Experts of a small language model.
Size: width 384, vocabulary 37559.
Training: a variant of Muon for the experts, 368M tokens, 5282 steps.
Below are experts of layer 4 (counted from 0) of a mixture-of-experts language model. Rows are named router (the router's row for the expert) and show model dimensions 192-383. Each number is 500 + 25 x the weight over its row's rms, rounded and kept within 0 to 999. Numbers have three digits each.
After each expert's rows: a language model's description of what the expert responds to. This comes from a sample of Wikipedia text that the model never trained on.

# expert 16
router:490488525490466499464515483507523531517473558489540501492518488493442541511467549522496479466477453448515486463484520483523515469516499519483528516472503534493463525504510525528478467500501483452515504487492510534480535531508495526489503488550498496470492509500515480498516496511499458500515440522488542529484488518522523468520492538462509517523514474461521531486511535519527495484491515496507499490549536519485497478516499483494449499469483510493495522501495509552528517455490556517497554517501517494483468526509506475465485502469476497497496535525427529518535507474525492451
What it handles: Prepositions on, at, of, in after verbs like announced, held, took place, died, usually introducing dates or places.

# expert 10
router:536535533543502523474496496489528511487469491496528459502539499484481463533457535491464498489524480460536494474524473473533526495466463468462540539479511510505462477519531513525465488510510453527487535484482507519503481542473515470521477464508521515492519483547547480475481468490492506465458501496480483510518494492525488488491479528464492475538554506499492529493521481535505522515496500465537537512516525521490471470535488493522447525502502524565503485461508478507500478489519497537514500477507461476466438510490502480493467524485509471467500517510472497503504498506516526461
What it handles: Final words and years before a period, table pipes and cells, and St., two, three, also, a in running text.

# expert 19
router:536493493533515530474519487503526524491479479479502467514547520462485492546473530508459464476538476466515467496513473474520538498489472474485538539499521490479460461514539490539462493517531472532503486511473489527537476507503545498508496462507508518500502512542512493492472473487484508481496479481477494515514478533497482482517480513460476473515542464491535530493538485527537491495510524464549524538493523484481450484540496494518450544507487520532531484483496471508510529499528495534516509513510514506484460511482513483496480539480488470462490521520467504489514485493497491483
What it handles: Place-name parts like New, United States, Kingdom, and final years or words before periods, plus name pieces in sports tables.

# expert 1
router:521515524543505514519501473496518519497469507485502478490529518495501461514446557518488506501555498476537473497494467470518528483487472486464561558481513519493452448528550522528455481474542469500469515490485506528517467550496506479500494464551484521502556504545520453481475485504473500464484476514458494506543477489551491504490494492469498487525530494499487541508494482514554504510538515455508552492501515514473482463509490481507474519516466532554517477467524478486492497488523498535505492505506478466484460506480525488519494534481501495473491509508474513496522471499518528492
What it handles: Single-letter or short pieces inside foreign names and words, such as z, w, Sch, and "by" after "described" in taxonomy.

# expert 18
router:516505533510515513477528471469518556499455493508499458507530533435445456533459511487483479471539476470532478480468491480562518490492478466476529535472511519467470510539524466518458489502517451537500535487463521533516500519491513464483494490523485516536510451536532473457482475482483508468499458489454481507492517494498508488496476508468513479512541490518506530499523489514508517526491489444514530520510533486499488460535503494518487524510494510527546465476495492482507497509521503541543530507500495467485475516468535483503458536494539500465478552523494494509507483493487502499
What it handles: Result and award words in tables, such as place in third place, Nominated, medal, and the dash before Authority in taxonomy lists.

# expert 28
router:518513517499483497465487473534529507542494471520511502487499482516495513483508461487482476503508475497537479518497490507553554493482476507510509530519495510498467501532488486517473494506529508522513503537476520440522461516505493489491498472462514454505487529537483504494497471517459483484529475500481509509505514487467519529507534480508485489478533442469523547514490492529477511505443544488499509538487484526467500472495500470510457526500509498541499422480448518502485507510521536565490518526535448499480498516519523476507468485462448460487456500528516513502446484510494500520
What it handles: Periods fused to years or word endings closing sentences, such as "founded in 1925.", "delays.", "duets.", and which.

# expert 5
router:508476509514509504492538442471511495526478495504505460529526488456490497517430513487466501481489463489488520523502469493495542524529443487512502526510518492472478471496510503470477459467502489515482524514487499467545508472487512519494503495514505526478495501542497488502495485494498524493505542479480487523510515529545523507518527522498496505519528521516485528534496495469508476531462549515527517479471524545526522493540481518539473498519434488491551470468521461518540537474490460522490511502442485494462497504460505465521498535513549496482455502478494508463521455532525529485
What it handles: Line breaks after a title, short description or paragraph end, just before body text or headings like ==See also== and ==Early life==.

# expert 31
router:508535539522505521489507494500534509482481488501492475530529513456490481512463522489464467507535475471544463483493489452530528504476487507489527557471527507462455447549528524530473481505521459503486498481487532556511466543486528492526474459489520516483520492551532487463501483498489511472495452505471502488527487524518494480493481543453493474531559484490491522502520512524531508496509509467529549480500522496470472483537493522487464537505488530531510461478522479499496498484527513514532514491507500449502471500490497472491466528495511478481476522487480478513493497473504501502
What it handles: Table cell pipes, line breaks and colons in tables and infoboxes, plus mid-word verb pieces like cripp-le, capt-ured.

# expert 9
router:495482548521469534460472454441528500490485516484493461493541506489485450517496511482496521526548511485505483475486508495520535517458452478500532542481501517472499521483506471504467475491494504441476490481496512509508487503516543524526488477485534507527538525516490463495498531474471465496455532529459539507545499518524537489492528537427535455520525508481474534515489478502533480484516521475513508498522484469502468506489490483511491548524473529536521511525479454495503435506502553506501509466486496480508476532476523493471443511501528486479507550520460494481518442518491502494
What it handles: Closing quotation marks, apostrophes and parentheses ending glosses, titles or asides, such as 'Great Golden Hill', "I Kissed a Girl", (districts).

# expert 8
router:508514529516489517488510491459539524491474528498492477516537523488492488538474510502466490490523484473529494481519491481547547479488476496478513553512518539486468487510511505511465465498521472508480528476482508518519470521482541496516490489495502533484504485533546473466488477477472497469492504502490510545523520492515490471487464518466506495555535503494489542500537468534510503521494517468523559507534519486475458469518471508498472519503484538539540485475510468508507484527525515527516507477487472486477460528490514479500502531491518499437465524534490496518488498522509530482
What it handles: Line breaks after taxon authority or cast-list sentences, plus name pieces and digits inside tables and credits, such as Rob, Mike, 0, 15.

# expert 25
router:521502519504503530499508469482537515480458497502469487506546504486496481527474542495483483498539479480542484492503480482562539495477472488453524552490516535494483482527515504540478469496514466519500507491476509518528471533468523482508473448514502528500526484518523476491476485498496508460463487478458482526543515528512466470492484507471495479532511525489495521511528472532532489513504533477544544476502533510474434486525490503511457520518489518540530489476494476501510503492540485511510529488496515477474456530449506508497485525469503482488486528520489464494516475515503493501
What it handles: Table separators in succession boxes and sports rosters, plus capital initials like T, V, B, C and numbers.

# expert 0
router:513511485520515540506466488508546528482484489525499498555484503540510465518504501478483516506498483496501502518474512466498509501486462531475523547473504499501486464519505460529478456476572484481485482453484504468499491512503491463494484471440492486462515486563503486454522500510466474495439512503499499512520535476507508503522509483486472491516524472481488504487560480521469490505534534480483537542525502477492507481520470458568443488533475506508553515450476461518489521501495482554503518530517538492484472497486509516507479507455514486482493515483493468482460509555498475476
What it handles: Word endings fused with a following comma, closing a noun or name before a clause, such as Forces, players, Spain, brothers.

# expert 15
router:518532516553474536509476479484496523467464498487534447513510514491513516523497537531471472441537467483546463502467480476533557497491476481462511526491490512502464480497517529510510486459512452490484522495519508515526481526492520463509484482565517510506525491528523469494487487501490471481496493504482466507523472551559527485501497523477452501525533508498489535511504499528540458449515544477530542463524507529503454473517464486534474507508484540508529487485505500490469512485503500511520504490518532489492440547462536475516474524505517481495498487517491489478472501515514525523
What it handles: Mid-word letter pieces inside foreign or uncommon names, such as en in Ritenour and Lourenço, plus Binomial in taxonomy infoboxes.

# expert 21
router:509524503552517522478516462457531518506479482472523442492531509456488486542466531482465468514526470478529468480517474437521546494480481508481550531496539524482460477491542516513485461509533470511496525473480520523496475527481529503498503473546493525499505500537515495479469484488474481463475483491476482542491501502536470488515497507465462466522523502493507510493507491537532482510501516463533536513506524506473461492536516488533441527508486532535518483485508492500486499497546492567501505498486495474487453542471506464480508512493527485451478537535515484496511496515482508483
What it handles: Markdown table divider rows after header lines, plus line breaks and list items, such as |---|---|, Democrats in election tables, Tribe:.

# expert 12
router:530510549555505534497488494475524523502472539501519459518542537475474501518464500500463494486532479479532490497512449464547541482511491473478532522495514495480470489538526486528457469483514430480495505500511490533511484519506492470490505480518502554534537485504503492466511490471468497478484478485469478505522509512531497488515511517479531498496539492501547527509513492515515484529497528460521540487508518505468455466545486494532459530503510532496537466463507475492490502505511495551516515521526486469486454517466490482509484536493543480470465518538493485512496478496505503493
What it handles: The words and and but, pipes and line breaks ending table rows, and by after described in species articles.

# expert 24
router:508523527501542522496544538467516518444474527490473472514546478503508475529524508518487461515515497494496455484513477479526532498469496452415554520484499500507472468518512500507481507520529485501493493457508512549507510466479519494495444463485497546487512545524526521487503476453475485479504478514459478496505472502468496464493487513495483460505527525485542496533488480546527518520533475470520506516504519520514461489504500494536481545517504514530486507503522485491568457470516470524522517490480479469496475540487490480527458542533469478474477514490497506500533470494480514479
What it handles: The articles the, The, a and an, mostly after was, of or in, as in was the defending champion.

# expert 11
router:507512555503512505496521462488544521493469501497518465525530513458505467530492526490479486488528500467538489489522492464542539503474471477464529548502535510460471459511510501525472467492533474498490496463471499499494461533488524484533476475541505515504527480545548499457498484486488489486470478480476501511534489524551488476490480528454495493527546478498510521492508472548519499500509488447547522484536527526487426462527484497503453504535488527527513477484482483534502497497516524534513512495503505467465496518475520497502482543481507495474497515525472476507521461537511527473
What it handles: Years closing a sentence, like 1992. and 2012., pipes after times in results tables, and coordinate ″W marks.

# expert 20
router:524507528522530523494483493505509510560484554478490446512520539495494517524511520527522502495513509492505476456499465473525502492510513511491542512441513517506478496502499474520481479535527500553479479499512519534537546506490516500530497509479456456503531519552481473478441496460461522524503504465487490525482482504524517514454443440456496494498527512506522502536518468487500503517525474507510539481545569485439486470525496536541469494481436527509482496537506459544474481467537517496508488517503495501492505504492486486509508488527546511514507485486479465519474526519478495494
What it handles: Narrative verbs and the that, so or they that follow them in plot and argument prose, e.g. knows that, states, argues.

# expert 6
router:523521535533500506470529481483529510474468508497488472491550534471462462503467478500486488522524494445530468505523477459523533498510486468504548539500526533485465468544524496519469475497523464499494533469494543529519482520484505467507487469526488515466499497536541474474493477479472491465463471501476491531505506531542486478488510503473511484532529502492486536484516497528524489511494504480544516504533513505477463482529499488514452513508516525537494471485494478514495516506509519537526482501493475458462468521468519468474471540477518461448480504522489503518496466517519513502
What it handles: Line breaks after a closing sentence before a section heading, plus table-cell contents such as numbers, 7th, jump, Republican.

# expert 27
router:511515521543498511510514482477544510504462488489484462506502512497478509517472535493481477492529478485540447490532488492536523505485470465475537555482516527481481483531508482512482493523513485499483523480495496502505481548453529470497508484497491527505531501512526478478482469498480478476478487480464476518528507506546498476482462507464481464527561490522510521507510499530501517487494504463536553502513512497468457472532490492488461529475509539535538479457500460519512495499507510546500471510518486498462466531474492498504500516509495484460477514551473498491511466504512498468
What it handles: Words ending sentences or list items before a period, such as Sardinia., destination., 1725., plus status: in Conservation status and first names.

# expert 2
router:496531533526499524497471475479494528463479534494523485505518509500520493489499522487487475495516484471520480511491455481514571476469478485472529541468523509494492473508532508520487489474532469517511466478489498520552473545517525513514477468451525515477525540530529485456508499525496471472453508474459497531541504552496466469491506462479496456503510492487535508477515480529550490437456496473529507507518505511472484467508471490484448527508464547511497490471454493533466487519529501506497472492495449490482449517469505465512490535469534501469504497545482498528511460535511499482
What it handles: Pipe separators between cells in Wikipedia tables, especially succession boxes after Preceded by, filmographies and sports or election tables.

# expert 26
router:525546530520490531483511470519517556506471506484515480520552496481503480533474514522482493504552498477513501502512470475548525498490471490457517550500510534473490472515516486525441488529515459515505517485474503499497476520462526490520501475519493538507525470527539474446475485516459509463472480490475511494532492508516507502474488507457505480500488482478507543513510494534515513495495534471546532512510516538487462486529473485514466533502482538529519464490489482509496468461512498545520529494475472469477468532486508492496488542487508475453492515536487492485526473501520523479
What it handles: Words ending a sentence before the period, like 1970., disease., competition., plus line breaks before subheadings and name pieces.

# expert 3
router:522514513502502493485492464498522521516475516483508452510538488440494487551483500491498487479513487468531484490535492457549527509473472494476515550515493515483464473521534499502471445500507484515466515490498515518506464554504531471499479456529494526510532489511531476484484464506485488461455512481461474506520504518540490466499479534472494478520513506508504513494527474526495504476505532464532527527490524486483463477533490476507477521505490533529529459472489465507522500466514474553522499493491490466472450529490507472533472528498529492484493505515490470489501453509516487475
What it handles: Pipe separators, dashes, en-dash score ranges and line breaks in tables and lists, such as 1–5, –, plus words like use, well, by.

# expert 14
router:525534536508520538468518506489524527494467505482492467523520504452482463517469498491450479481528466456554493502507472482538538485490484491486516556483520493461440451519508480495459487536526465521493524493504550525522491544496510479521476473515489528503499484544553456464509486503449522461463482530480477516530500523514466482506486513473505478531542486494502532489516507525520503527491512490540550504493504479481458459523485505503470526504504532539510485459487471485494472484524479520506515489495474489470480552457490504485490516488537494470470533515486497500497483498516514516
What it handles: Pipes and cells in election and sports tables, the word later after time spans, and the prefix non/Non before hyphens.

# expert 22
router:493459495495553491480487488523543496489483485456520498496511528478541451528474526464476408498540496482532485512490487502516505506505518505491516506487469501448491461541503514533503506532489478463493482499527451522463468501487526459473461511509517480462520468512525514489470488489462462435488543505477447470491474506453493508488448502483496490536515464532470537490479516535506511464501519511527504528507522496479498480533455505488516522521518501502539486478502484478498502471564499521515484444482479481511454508478519491520513547534492512482521469476505470487515508498497531521
What it handles: Sentence-initial The, This, There, These, especially "The median age" in census demographics, plus the, a, population.

# expert 17
router:496530520529521507461565466448545523525507460471496503494515492537477508507490558501477495476574497471508483466490503487520539480501479441488511522477503502493493497526531514510492496460473476495463502500516471508491473498493516514533513470483513528533503494527524517487518498507492517503482503522472548546553521500482469522465477505470463475523530487481516492475503467544524534515486538467501513522533542539489489497546482468547469505493540529510480474481508464536477458522514495508485505465504486471465481522483538514514482502505511484478474493510512453508515466483521509528
What it handles: Particles and adverbs after verbs, such as grew up, wound up, back, down, short, plus middle word pieces in names.

# expert 29
router:516475511516549476540535504509505504543477461510514498461515532503481517537492507475470489491494529492504492490531497489499534492512530494516563520492566514467466473514484497561491494528535499487524534474481475514517493513494497497529494446534526478537516520500530519476500484511516470504472535539491506531519542548467473480478498505491455468545514530490547502487575505536519518478532519466502507515467476453479550486494533478511487490527491535494477506476481483486467481487507499509501494472445503509486487527471510491521475539449513493478486498498510502493434472472502526490
What it handles: The word as after seen, designated or a cast name, forms of be and became, and list-item hyphens in infobox lists.

# expert 23
router:555487493528514515465519486517532542484469500472527479468529485541515504502477501548491496481459467387499514467483499435514499472508512505516479508517476485494473511520476481477492472525482477497478500504518452524507464479528534489548505501495477516479535491513509513498494442504503459481475481509487489481499513508485480471528485522504474441532522480502474528513488482488470489486480477477513536510489503522438518474500506499479529487500515526466490519471517486510517494448513514535552476499495517510492467545468523493468484541514503485488510538482466499539487453504513552507
What it handles: Digits, degree signs and decimals in geographic coordinates, plus numbers in stats tables and area figures, e.g. 33°, .12, 4.

# expert 4
router:510552547552505512497515489509534511494480524483494472498548524506492488545471524492460504481541499461519457471508480486552529508480483468479517570475533506476467461541544518508471457486488476505525508479507522509511485505500533493514505479497518531503514471530514476491492479495480511471463469493474496524522510484553507486500472516476502481513507474491514518494525468544498492471530519479538528528515527524485478484506487482525462521520512509555520477471517476494518493489510491539550520505502474468492442537453515494503489533497482463488492508523484502498508491488504489485
What it handles: Word-final pieces and separators in lists and tables, such as coverage, and, semicolons after numbers, and empty table cells.